Below are experts of layer 3 (counted from 0) of a mixture-of-experts language model. Rows are named router (the router's row for the expert), gate (a neuron's input weights, with its number), up (a neuron's input weights, with its number), down (a neuron's output weights, with its number) and show model dimensions 0-159. Each number is 500 + 40 x the weight over its row's rms, rounded and kept within 0 to 999. Numbers have three digits each.
After each expert's rows: "comes before" lists some tokens at least twice as common just after its tokens as in all text; "mostly gets" lists some tokens that are sent to it at least half of the time. This comes from a sample of Wikipedia text that the model never trained on. Tokens count by the router's weight.

# expert 4
router:507510481517449574517472509573495521523574461480484504498550493543520483509438515423481460499530486553532487515462498551518468486471504508450472455506435482455546457473538546504458447507459479467497489474449511512539495502494419586524490503423510519562524574449497446467476474532464505568553504481479545555471453418521535457439554583521502448537492544563493460555539426483522621464519525497586465469523506495528517539449450467581520539490557494513472536486502491476502610507506455
gate6:469479474543467489482544457475539512494487504460521534521529423499503458524485563500488471545521466615544534439598481559479473505453475454542433535446403511470561474500486513473505459491477490518499467540489522622483514603479477497527412516516484500481533498485445453559501556512507486436476491521413437529588504511511468488472492610489495515500463466511493476509510519555528542510582496505498493483507437452509494416526487506460467492547521499587497473448502436515551475544447534
up6:469491478553596570544502519465519510535526511537487474479556455498497478473466533449472515554477473498575490528478483531442569428460469510519440454469500536521507508505503481410481493509446445476478537548442500438440541609565533530534466589496458455546569511492539463530489489521555535487498563516519514518536531466461475485511454506487529530466497633471469535527508543548513514506503483452467517507412488497526550474521508534457585451494451484497514538406493430416471506529529492
down6:527487445518502424520516483455543467446570468504536461508530484511492600519534535547487483510422535482448540537493494504513485521513517517471567524521415503530500502561555439459547522472542472500495534466497551555507482449523561501512573447480440496542479487484499486479478513506486528506508557545567456452462489445518412460516635512476457540501485422491451486543542509453499428535470483492497401458483546547465510483426492581513556513462504465475469565511444574498568468527504465
comes before: ".", "0", " |", "%", "5", "7"
mostly gets: " sq", " Registered", "/km"

# expert 18
router:483427456513510489473462488480590496489559485569496463498406535483544511536476493479504418554491397479524496474501507502518479430464530533524501472519483502525453455505477532495543520523460469541520549549477480541527537487469497479552564512430499486520486499572481548474500459507514486437576534479534544546564501442478475586397508487522543503562542498584533508503504393496493457504509629482530554508458553493534502467495528402514562507517512534497548467482569552489539483484482473
gate9:467567537492524479412469574449461433508483577454451509430509485445448549529517465471506528525498508502503430452531570463491481509518535500519487511436499500527590562392479512541519533475475511454479507514461556474495442494465502514515566572518480515529548506502507512546508473549477476517526507550407546500498539471437505553561465509503493459495455420562471514476490469506499533463486530530548478583480476428495515564511433443515481473533566509585493522587496475507506466457421551
up9:618437484531496571548533490467527388483491515493421542549504509458454467538537434429487520528499516501398462553458508449502496478544475504530505607498515514524461590517484426478507550530570501486530490472465537523485529481540525499502514555465442469511466501554518490515527482498465501540515438485506427457470498468484530511518526527520536489480444556507489507563450500405488592495587492443491532471505475495492507504463463559452583456537498453482494544494516459452542437461505509
down9:477529472507523563449515466441486527509458484512497500430467478533460420529504473516445465476410583533530497541472486486540450473414468516496433471483540485521536547563438430499404526510518469452448486561503489557518485520519487512557494444470502509465498526549537516487465502482599553525437479533535467549588537506446543469464502588518515500485522506502509462487575499504504418493565479570488542517473463536478566466486482461447476565423467507534532459499544459533560531447541522
comes before: " the", " was", " a", " is", " also", " first"
mostly gets: " they", " he", " it", " this", " his", " after"

# expert 3
router:485488504479508477467582487511552497463469515475475471536536452516512487519470394505483417466451483507475464446454488544432560502511442502480513464558437417391515444561532524407436532529542475449467483526526525442541500491449478579466524527483551520462485480462529507532489474445517495524542470515476524478510418461508523522499478493507490482571478535541466512608450446542531470464511554514493501490492452470429458535584518526482475470571419531472446521513536525478537498528516422
gate5:456489527483447539493574453474453495502529506453515451419554460514583522469584494512514616514476590538545539520506478487517548537506496441466506448505566476495543484539427564519505460472524507498501469515481472489453549488413525546462486545521514445480497434528510474514495484511499457493538421509507474469534420523530541484477505538546541574502517456498439470495488524475494523424611537463437450456487522494488512548523551487568566575506520513537473485514518547566463485455540569
up5:523524527470504478479522518504456451546487559559537587565485468533522440477469520512465452496558417567444515459535512493477480525467545513478564496497474544493487525438489482501410525462535506469479635534502551459542478493511442484537557474562485519467570607506527478540443435451537537545412504457495501528510524489509545550447440487534557501447519494495507495556478501581500456522471490469512432504485431500500461463545424529478554480491500535544496495477475417482503515546499444
down5:507483483551600559493548503422478457521462470451573526528507443505494445526507494405458486471525497460428487495439425558427450493492576541490530469493487500505479499453531428515480536521484452538469491488511470494534438450523520454520468573465569497484557462499520533557509506466474546455479474475487536478484538475603550491458524548453495613491521532488485498513427455517470486473478453516466505480597493461455526504460538514460473458512488459490520451506552564412501523529564448
comes before: "1", "0", " |", " |\n", "2", "3"
mostly gets: " time", " Votes", " Ann", " %", "in", " Pts"

# expert 8
router:482566498507508473530488527493485430489542514499493450504453504457521502505455477493531449559513449519529555477467510501402500559490460605500532511498522487492426428630575432539570540515524441477446516457529548575585526511504510493516543555483488491501427520559502467519533492589458490497545502499445512533517563497508495523525513528568552521520475503463526415502567464520533521502516602513569483462558517527529560469510544479570484535553486508460497459524561490503498534533531495
gate3:539483534524470503561515542522524542549481572476464491468475503523416460481536520494477494526552447485564509574510519553486466505510490443510508496510555512421523505407449562424475522459558512457494540528475500488516529511563425526444454475401438427495442540481494484566526480408424499479555516554459463501517484504477538456443487501543525484588485530494542477463601549531562485539471560543509487485501502500473527485485523512483502436506555489546554534476546491528424514544490433
up3:490488555510486503547497612458475451481460547517541398603493548589490484471461512493505479489492431521541437463521433496439481514531419543520499488545551525525485554468527525527533444512465472526507514468493405468519467510503558549464498479571425528545552493475455458474558469539449503466528530544487524442500514542491511536494454538569487454472471431528559476526510559557510451506492487481466481473498454526448511495472482522481456474572452477522459504430600507511488480532417521
down3:465587631496471451531504557499503513548463535516543509496479538530473470513487470547500542477495451532506495453497380505432502495522461489476454445558536546475547604516464475440525466551496507478477458529470490501523512539477546500507508552521461487573501518575511501470521502613482526508433463471509488454508563534518527415542480518496474489453511501500438561477441436535536510562496522491511485443544564490461458522467429596538495487457447511554425524495506467527513464499525460
comes before: " The", "==", " He", " In", " It", " been"
mostly gets: " had", " has", " have", " would", " but", " can"

# expert 7
router:520512479469508516478443563491567466582449422469536511492553449519449475524457440569532506513477486559551498515435514493440475532506560508448509486523473504454512485474555445470500537508541480502528473503514552487522511482513479450499515480534480480500425543492501469566425454526489530539493505388556452571426460421505537563516511448481511515509456564538502456627556420492465502527498510419507530540512483507498484460518523460547562526526450486542542522504550508463558566483471437
gate8:486511534490471535476476527484406475493552450394541467506464486466485472547548497467479463571516494509463471597514486474551551456575489549458493520506551569475427484511520542501558522422501549486449479502500526478459443477511521575592412516422507422537520519510461515461527513526443444545517506530450478515501452582474544427541554488475495470537453503518508495502549573501501467478538504547469524527469502463491492529515563525500524461436478514500481515459470430506542467524426583
up8:523469501449457490454476487501551506423466455412512498587514476467496488481593515456427508518470474476511461393545439477465515557505581517499560511532509417477566523496530509478535586523476433503554555466512504517573511487529552512459559443519489575473548460517470492545515477584498515516474474466481531491498504496525487549467444535541521561494516550416496483450465478494535554485504535491461571493516501484516497462546505513515505473526451506535473488432565564487566541435467585
down8:508543507506415445557499489537498450439463482532442464498527488625513540430440600482494482478468495469533483490538553550499509563512450497491484435496513527505556542460502573475523494481498431535517513467487425476511518544513484457507486424486531484501538503492561505558518538442524478477454530448520550509528416534505606501507478515519467547460551512495491477525497435488524546529451512530425512469572430453537429460518501499567459484511514544468437516469487498560510516594431486
comes before: " ", "1", "2", "0", "6", "3"
mostly gets: " =\n\n", "/h", "–", " ±", "},", " Photo"

# expert 2
router:491520507468521497500468531477545507476571541477484428559516505513482467445469487584510453483505511516458465489500406555535444430412556455523581510486558485501408452573497424565453519511598546473522510507487509476467472510521455508517502524529521477466490496557496538505439462505511438462513502501459484416456479491522542594433452459470514504544577499524468498455523409525513518503484585498519500555518438492494443502451573507526425535476524546440477509484533460468528461516517492
gate1:489493479561432539548445589501513590424496452526388493487543490538473465462525523559456477492505487535410527462492477483431480494498541461538446400507494444499502515558546475516414473441432571470489439598481493473480507449465464478491452497506521517459480508489502490561453532456499514426520548478467555464465491551508422477486446527505487481545568454494525554523462402447544475449476478507463496441558530479516511491466471519445472467486500492479477498513462463464467501513491491
up1:478500538486455534489460489432512470487524478493428465607507436616539480489505508515473525518473557470560525477540509484478489503413557458519477551518537516516553517503491413452469487494488506516496582501620509484521460435504512544476504479506499490462508547466524571486385523452493504615506525513509554443568567516536466507522567539594561469453465464501488508445492502500490483535500527489534400544455517484501498531484499532526546490508503516486493492534510558444503550474433514
down1:572444440591576584508563458545556569584463490464516475503481459489385589494446455561482538519535498480462497537430533477521503495511502555491510486572482469500451503443474524496502572509513497501558441508442473486503524490500504442536514501537526473539486541428460516493548511444411497542458496510505562500465505467477582452522533455478458448546448545441485489482519506439453491529521521500536546522540474462460536537493511481474486488561510456498476457524499468412547490557536471
comes before: " the", " ", " a", " \"", " his", " S"
mostly gets: "=", ":", " between", " enc", " ·", " by"

# expert 21
router:462521486475462447517540423412487431551526431515448462538417518448475435467520551486524468441509458491495539514501431439513487472527503415510580550545502440452434466523506486437579521468531514522568498492529510544521469476524488511425458451463538526494495471504535511464518536510539504478411515438483466444525514502501507508460542437525487481479444507541539455439564546507479451487546491541508492464557484513480557407564527462473455433502490502541476533512478436446483465537430477
gate8:445498489564502530577465525507484494534516510522542562500559519458485478529594516505549513418463536457516468515505547535500492528484522486496496464541516514510572534508511571489536522451459460513444466494483465421498454484512517456531439516430484495456488559492579455515610513478455497447526521527496497465519496502542446432522431511488528551422524439498583482472474569496536546380509475531480493513542507440470604466445470500497469555516594536447494475506468473526525495463440492
up8:460480607541553560486561493527486499459555456526484512545551499537410572522495442500410460574514509492525496474474536450460564481519453507489498472485465514514450441498421472495514502529484496501493483491542514531519514496506517434537483493521513579517525468439481549458461534533535459543522538509492493519483550391470474532505496502513463507545470565543461456525464479547508469558420461546483493465520554488561362541532543571505506491557435509532553555495512435492430484496516472
down8:455495507506514541533460555531452579478526480563475523468539488528432499530464482522456457483558415469501496478446605523573646544563450506479479464526525547498478547461446548475512543525544457535465516527431542483474496518511439404585483507521480513496433547492543448461473517512538478458537526449517488554514526453513415530532496494487506500542490461515470435503486529504477538487498487522525536560512532456435484437465514484544497517517482488518417519574538516472544485431529457
comes before: " ", " Party", " Year", " Total", " Best", " United"
mostly gets: "|", "|---|---|---|---|---|\n", " Royal", "|---|---|---|---|---|---|\n", "|---|---|---|---|---|---|---|---|\n", " Arts"

# expert 14
router:472538516502513524506467579508423499539521500459523531506459506503507562438541512544515574545534529489560495543447474537472503507492546493449564525499512506499480470517517496423515563510585505496541507508422452486510457534501466391561492495429516483513490490484552474551566489525373540429509501562480525546486486546448478456507466419532516511539495479466518449524565477509435486481469572539545488540595504529478505482481541494394468518475523570558548520573503537484522517445496526
gate0:503494517546445465472473515475489520547450471574458425460502496485467499528546475493422505533554444506556478526529524518484535545406497486443468463543475452465513486485513437557536512495514496526486529484523537524537475596444404502400534494421483505493508488550452520611493551524464468523461462542454527585495507555427404477565524533509541478443471460526511436449492500526524494525466509513542478522502569555505479467482481528483547459523496492389500498452451488489476485455548507
up0:446556525583424552618476568467448495434466483543459472539476554522528553555520528512469522481526509519528430519503554484544567481489502447508441491452482400479508501445465469522464475500415485414537540488556538504483502558487546455594509511481515491517498515492420489512562472484495487473511468475474519500477440521488482487486546527467469489530475477552398447593480466503533507479494490432511520558505502489470528595574523438498468517477543481495493459508480506533500453425510505
down0:443589479449502461448581543508564538491418504522465480455479485450477484568499532496524557501498536490457477534506484504517523539569511518528512525605534494477531492527496466511502462494601548450431473573530536506514461479540519462455558494499526504469526487431493503537521506575515466435495500497439513521545495524551518490499474499522541568488528484562547512522439546478420438541532466487478469524546489616532520446452543421538501480479413430492511514450501547551543525435526499
comes before: "-", "|", ":", "=", "Personal", " Born"
mostly gets: "\n", ")\n", ".\n", ";\n", "\"\n", ":\n"

# expert 0
router:500512582536523469540487470497517487536511471533440537537516441486499534484441457532485435534498468494511487468497500556466531532503519548506483533497489483470431462616498487434537488473506488501511478523490554539534488493475447482493476467477506529460424567444520479552513506526512507547522551539479508553522485534535481495483503542518592528575416529476500428539498457520412487437543582573546533601500494581516532444556493520525483535485517548506470463537530516530527463462481340
gate6:546436530536542507484405406485561484477526418497495485576536486507537425487556447483473436507565479512431516472532493481522479435485562480472489515490455538474626520458477460519466513468583556544521438460482463534492494504514525512501467502494447494430516526553503496457450470405518446451444522507470588541486486573514507533505526481507558501472476481442470550520522464508479516515444447528468530538447505487487492479555522498463448501497528425580538477455487527463557518485443476
up6:515458459547552477510528403545510491538505520541484546521453423514544451441462518451550555453566491503545493529569457473562527505478587514402551559441542585487523491533502625533470478520513530576523494538483553538509525488519474542500448531454572479511505550456540490541513545511542480455543483458504509459517508510518511504470509514465441509505531501464506501483476585440479489520474529534568431476509478504460455467532466523457521605553469449552501500526483497507456552507463440
down6:528583518471441479558423542558462502569458494459508497520494483466514469528474501511478483547471546558525550441532510504552478462531499549587481492531479541460502530474512460509552555516479454500532531521460475526418500509475423469496509544455507517516504473486439479472537489492473575550523541550537539460481492441477509543497473588486506470567464513535462592529455484407470519534505537537533468545572512517585531516460496490539464503575531503352495499541487489505509487538476402
comes before: "1", "2", "3", "0", "9", "4"
mostly gets: " www", " ob", " ", " Tony", " Ped"

# expert 22
router:545539485448465542542502497535522473489489495476550495514496469461462438533461467522541484513447557518588514480494450521521481568469592437491475543527549485453523404535483443543542490434547443555526436516493527551458551399544544527477460462509572542571441449513465475515548520629550528405503473511426501526489517501474535466532492461491464487513560439520515541504516540444491546465561508504493540517488502485474429504460494505518506468451472506463459519563529538485466514494477449
gate7:375598492490521481557505496559565509535559463480505480569492539467509450590532525500464522486533463575603510559448470514518457533467471502470532506481533472537488420508519479515539454537510473471549579458527445477508515486629442479510491452509564539433440466447476522429472517522500518582494468512505466552470518497552462467474450520556549499557495520482517498459479482490545463453465492469506528526519550525493561507506547492493509488416449509488487491516527526521528526534526579
up7:487530462470455478514568520449506491469561393472450504481505555500464520510566506499532510493425514461492510477551482497492538550558442478525470511519589559526449535559458507510481487510496457491511591505511461542465518509538523413447467535572507500501505481507464424448497531508460504451543545509514447483497512488422491516480440550533549510499510543586467514532497524495510480406448528537449417510424506465573585466576503467468539560517490536520481501482515558454397541504516487
down7:477430529411516522518523447498528517539496571537450584492402504469466510493522555535501533454481497536503477516481487535513532484496547539490494450424504453531512480521557494519509506506488476501478525498556527498490452596499464508524445383515498453492542515433493534523473494506463517515550470516513465493496490461504503532506426539502502529452482515372579459457575534495446484441561501506552531550432404532517497503520467467518419511551551487510431549449513445530455463470531582
comes before: " ", " —", " +", " \"", " −", " L"
mostly gets: " |", " w", " —;", " sl", ";", "\":"

# expert 16
router:532518540470451476502555514569571447494477455473475495487471439520446530454522533520500445537481476469482537507453477542434463470455480556529514425481457486488493409474521460513564541544533452414502441527522533473555480540464433476476497521579529523511458499486446471553508471582455481532472572516488486549439541514569499449475532575484533561566428510584443485526511460496498560516538552518525488493522517510459591504521514474507461431548468539479428437507527508560510535495463525
gate0:527489545459421458490467478435431514541491502449547545571496429501427575563508535438504473484484489472453534484482529525442494443554483565522566474476465445438564545528419483465518460459449548495474501569479514521467538552521495514432509555487471498415508511488491482460471504507498505523429589492548531511513466582558543503554486532531457475542455482503553522515477505513552526482496478444451479457496476469399479494494475546515552503505543541440537464519507553512465580539547456
up0:510480480506501517479497524480595541476506517500503503471520578516526500525536562497501519466611507474494485501545532487530453495439479496553427447509520463546471460469504485603530507535495481470477523483510468504495407503419621486536447526603506519525523505457439532536513558427419429495591520514505516420527500484563488522453567492490521491530549594543468476438508540483500515554492535500462497550516522486539550558527527464520511467506476520504388514501512526529489466558513474
down0:558510472465433525469473468479527464504487510554543494449509513567501510529579525548541450452470472505506498533466491532559509462539480524526502442484400446478533532514517466498468481500500517467498525452546556455434474491492580475534488507466519450499539447505566463497546512485510372529501564438448520390468509492592476479479475526450548532531474496473502470522457406533399532498450486476525462519514451522487432524545538508539527523465591464512515539502428542477535459469551463
comes before: ",", " |", ".", " in", " of", "\n"
mostly gets: " Championship", " University", " there", " school", " College", " Championships"

# expert 5
router:524542500521509498466499510474533515422470484497514548536539433471553548617471488570551479576488437474490503458510519509533491514460461555495527488534450524447372489543461472486487398452494501445525484490505460480558485461481466512507508518515510474552447468456449472510597485526490458552490593527525536478465481510548558449547509567455478477532545470497487521494445476542481523510534566505524534475497537503480555505457481482514538534552446531392504449406536497555542454453505487
gate7:493478466426494462541451548449475587534500545515525538476417531526527480543538526480477491397464494528525504521542553488503502517500485460506577527483543487529495579561462532567482457525478478417494472458569490488564449483538561488495430543479399511484512466495563563465509485551492554517465468472502544527440524521472464579525484495434441537561500594503485472510486514491544439497514516500526573536549530461500458487482563494443443488494495580397510471462520550504503485516510495
up7:514520487553499457452497534502476487499594503478499510452460438429482505455430440451535519465528452521495488494455516521527506539518449478488513446498468546453519500483474481460482449537453517583537492433452522491494556459452517455531541526461565445477501491413554519403508447529535465528521477499480441459529529495475508424515536516532525502535558462483474423488491466453460507446424471457506543460476448444492453415551439498478481491506437416577505480567500550558506521418502448
down7:506539568501533566468508480454478571542470499451500519590488487486491414511585496472519513519499555560505557509459568519483578479465459397512519493502413548526468538511483511540539508531513501442496488440504522514548527442450518545504529493547471504554461465507577540548485546461488398603489498514537499515571475531530464510521567495499427501466557553477499564512542546444448480462527512539571478520581502527514492477495505478511511561493440477457560503500497439539474541457543509
comes before: " of", "ing", "ed", "s", " to", " in"
mostly gets: " head", " back", " role", " campaign", " list", " view"

# expert 15
router:500501575510623475483527521547583494516466578495467497530475460519557494585509499509536458535433391482447530454488455463505516480485495488486544495518517543483495488518513483557510451490469520490514542513519507467509537552462503421460499539483399523564468488590497534439560498508471506520509566513494529412433487502479528502486431569496452523488434512496487544448474479506387542487508518414472530490466504512550483504472531527509521534532522522472497458464585475470493385502474509
gate0:462457439519403457493540487462502497417513425504518495461460531467415506458469497522597399503481514517542518525518529529457457509505499598475458467526510545500521509475442549496471525454500473434505499513533521501499431505498430591533466493473583477447398489511468483513481521472514465496523511508478492564513596520556422430498517582516512489507490505487532504554468534593455478543481516525485506490533467481487574548541462517523478464534471461503504509517411472517517584525508454
up0:477534486464548578514439511522502478481522476470431544418492526570503480533419548511456538505482531507477518480480529511541591486449543467483533598551579475545536516444468526470546431517508539517547562523482507504450540481445468474433467541485480514443481574563510455509521502509529489549456491471508528444444422507479518575495432548451502473407454473555500475570505528514500484440486451431469487508486512458500406510556529484538509528526520535524498491442448484431464491479483550
down0:482532455507498553466473580503479465443530534551420516458499503569510580491486527479480495508510421527524441513453490446516509433455540495464502577486532505528626515496525475528508470486509557527474495497470495502461494501456505487436554585439515525484492502553509579462521473474490490493500584471462545442444469518525463546505422449505477471482485439525512543475489493533512451454511478441444482483474515511538495466472595516466555542499570580497558506500570507371482529512485558
comes before: " the", " to", " a", " in", " by", " as"
mostly gets: " became", " began", " received", " released", " named", " took"

# expert 6
router:513530439495440461463452544486548460479532431523449539580592501555503529482471477521531549538504480555516493541471454511443413540524524537454520511512519452382490485486520523441495548493440530465518515497516552516499401492519510459496540530464542579560523502521506496459451455573500550497516535483539495511511474618520512430482492525494475501536498466539470462465477475505501526559508558524501402498479420482524493532518417456514524542552543528456525521505544605526484443502508506
gate8:503527470534531490499509582539491598506532456440525498572500470439527525492454489476460428457536514527452511420507451522496475443441469484601443484506523523561550557481518469470514500494500518511486512488479426468506488451494467461533471534528418532556513503478527579516588462503445510503542514507511471557551456544487469524527481456457586516513506527508586454498467575488461493529493483603474406508590505590526515475470502452492529450484530502499518508494521523449580521547476491
up8:460436463474510423542459527465555439499524448530485557479488500477517502398479538503490494536498488528487555483575542504444578480501473499487507503508471520515498493418486528470445530538478530461479466541458435464489495448587429484488522507409472454528484563498448494483566432585506464434483509480470445506537530516543404539512431486548502546454453481493476484496450554557479473558469513544438468530556491477564517447494510503540458452460529508526554445490487496551507499514404558
down8:498475511514582479464472535495517437542463453507526499507478516464503514488492501455514445458444419559493449520542445486460449459501459520501477544449529544443596480455480528528489549479530494510521513468472496496494473479565510524442532443429421543470555490556430483467491418562518428523471567445545463472499574465553522561492492519521537507545467487568445491471440497452513577481477470516527514536500578558485447527476571500485498405507523509533524477525436473532471475590448537
comes before: "–", " |", ",", "5", "4", "8"
mostly gets: " century", "–present", " centuries", "enth", " BC", " (#"